Experts of a small language model: 36.6M parameters, a variant of SOAP for the experts.
Below are experts of layer 5 (counted from 0) of a mixture-of-experts language model. Rows are named router (the router's row for the expert), down (a neuron's output weights, with its number) and show model dimensions 0-223. Each number is 128 + 32 x the weight over its row's rms, rounded and kept within 0 to 255. Numbers have three digits each.
After each expert's rows: "comes before" lists some tokens at least twice as common just after its tokens as in all text. This comes from a sample of Wikipedia text that the model never trained on. Tokens count by the router's weight.

# expert 24
router:126170128159099159144130099146114129119112025079103148134202113157077122177131132128109129147130130137136182095121135106117084127112081085112142102153131123128137102072170099092135109144074137109169131133145000111190108104113158087076169133090078097101091155092117117146162212149200134132106123096112093100132141086132117105123134123131115188135116076107133163120090120141137113132099020120104106121109173089092112059115145154130096160097134116187117113116117134145133115105136163147150141052171119219114167118135137092123122106143134225151076124139153122174119148187134088111174085071144161117117115157139148146104119124113123134144137129147104129100134144190110141172159
down9:101182109162112141143150169041164125131142182132108192121083107074107136135121122080116065165111166150183122124138085131113139159121153142158162111102176111200100109171126124147115076152106142174131113119115110158060144105118131116082101088183107052156140091105134158126146178142063152172120139119144101164102101134134103155186096153100134097120129146156119106180167114139108124102181154146157072134092167163112170147151125114113145157169103175122102108144138152063102109107136157156139170115120110089156109157129062108109089136131127110194220172161119117097106147095100166173074156056160121197100123122142107070127132162107052122098157083163120128116075069166134114119124
comes before: ".", "% | ", " | ", "′", " |", "0"

# expert 20
router:163136142154111175097127076118090134144184156072120101130168127151035082126142144163120109165134142141117152128181102140106144112127081122121134093124174085117102107128150071131107061112169098117131155109113128138195134120147073143144194103104083013165078127142188145141111139145129133113046121118106128123136125141151139123119227072099112089161065103104117169076101140184178133133156104096130196144149150083177155083132145085099133169088158121182116162077116135130183119138159132151093128112132171187167085084138122131182128084156087181095091146113147173137126148148072130089150104147078158093110125173135119113107094128159101149089133171121140128114127170150123114098116
down0:113182186155134132167150082164162111140105091134139149136169125122094117144119095102033083082088136078080108149139154101093152096154122119164131099208111095109126125121161141147111128181148117097174132127121134148180073165073115153154105112155113074125110123113159128102141098151096143158110093104117066131175166078140187119146155118075082090153088128115142127121066075047155118059109109155103145170163169081074116173154156106099128131068173092139210126153140102097174100121126161117090143077190117118141109123089107148114107120153111158098118127151099140143092177138118136086100066132142144140144100135156090118121166151067160078116123161137177068151133043104174131129144
comes before: "1", "2", "| ", "3", "4", "6"

# expert 3
router:171131141162051147077135094147139148104141187110111111106069118160112120132101116130149128139177141206159112115160108160183165132089081087127142099149125133122121127098135132144127178135115165110157111114121060083219116105129116108126217127158147091096120146136122107107107083080099105097035120150162141117121115141152100083146143123147200164097044132083134098110115071125130167167116088148125145092135112102077198000044143130093122138072125114173122105120099184156128106135130121140170115087162099122155111078135100108156179099119154146155105177135151120074132141147107113116159108127138105132088080136113150119179080126106163130121131098119129104157137138111101165160115
down0:120135078103096146130103180099089127122144170109174171096158130152125068141247120156125153103121162099164153137054159090127083180142080164138167207118101147131157142129135061127104198076152092114083119117124142124112168128091139133057152131105121125082072165091124122107191169157176110101050073120158123093137087135121181065082158187115114153114158151138133128149083174104133139168115110115123141109162078125095113156135130117130118094098163138166101116110119140133119138112106156106066145131109109170107140119168091222114088152124152101154158115108067087139076117143096147154096137157086146145153143106124094067099108109144108162153077094107131115123126171064112132123168
comes before: "1", "2", "014", "015", "016", "013"

# expert 28
router:144168166150075163120124113179096155145138112102097100122086129092152091082149130155123153166128137200158118127199174137147088098120065139140153100129146083091097138115145141166118092096111209103142115118089066093239115145147148136161186106166130119107125197143122132149141157135136132144052136110135107136093098110158109128137185134126141169113058118078152101076179139208098147138127114149133147173152139042140188076088127132156158104092135110191107161148104198124169093071161121159118069121125121125131144094109166139192133122141153139132078144097189144100149165117143132124176080063115164165158088150140174151160134107094154123136112145130096149115154148167108139157129
down0:146161156113142079125096129134172120128160219101113118125146122070105137109136147111095173127131149113071145147057112197128101132146065096124098118161140134116100123106170112122154128108177127169125170113116173090117068115125067140125128192144134139129141092088079151034183135134118162096063107137138100180164139105120085172110101086155121108091147124188133145100151107178106093116085134114154140107150107203107081126074105138142134082094127152134092198085112097162077123169132182117061126150182181178155132129126108144163192132121130109121134137144125099081114096101119095117145116143160104152181100061144136102097036141148118094106105106151185072080116128103158103122170
comes before: "2", "1", "–", ", ", ".", ")"

# expert 8
router:158116173173134141048118110180154134109162092069111130072109143148081131155131121127112161142170124114141187115132155131141180145110144127193178104107161111098077167095161137181172083138154147117167119139076113069067152092150124167109199151123137020067118139085104105230128156122147192141145157115121132109140100144144138121140177108142183184109107101072124119087119138151121135142130101120122115112124157123115133022070095135120106128076164085250118142127148108117183091117172122103125114121143165154175117130129081130173106135111148140079090152146125130137162139118133126122131132157102099174104108129140103119131117168121092081105125182113104130128140194151122152155159
down0:067139107124131120126128156169154174090098122109132119122060173083094087115199141143121195134137156142114148155110142120115159132167127138108125130177110132086139142127151079181123137148128126170162084098127104109091123118172140160138122106142127101117140149151126106160124075109146157116174103121091104145135041199144194133149046141209129105145145028133164102102090094084127149136141101156110102101130194098101119113127118098214116114100114111127110150137092129098115064070138133072119144105062170094139155130161076098110137141103157174127092174171142203157097122117085149148141097132096136137112121154103082145087055163121189126161127156129185151192091073154176123112122
comes before: "\n", "| ", "|", "\n\n", "-", "- "

# expert 26
router:157139255139101155117133081141135092133152014095043131082247162139116127170158146148081127163110124150123111128133170128107146123140052151132153105138119169117152130090164122163145174134084155134110181125122128132185149130116109137116163126135123060092102084111108089138152215108093141183100109092145179142145143145094137104141123098135122136135104137114139132134128086099114153138119123114174107136135123061077215023105101159062138132078132135113115148093129165156148105142158104137116160089168118152116129097148130097153154136112104192126091152155134129132136164151152137148110114116087137170169117121110113141154127069103150121109154115122118160178105197139114108140113
down0:154126148112132091111157116144113108172113126106069135143139123171162133188143065252094111091156138112166078132138091134103161065115137136137152151134097125127193106164184155149080136163116093120161088090103122166093118073034124148122086165127078147170145142094092182161151146088167126144155088114109097085150110131112074134063127138189120169138150115156186179133109097131176122169157178148169100132178138144126090116114187016091138128077113122139173173111112109128127113117147071152134133142156142163113086110106145091119134144086129168099115122083122143132130134131135135151120104081142130117152155148186108131123159096141079161193118187157114179132118142159097126068146
comes before: " | ", "0", "–", ".", " |", "; "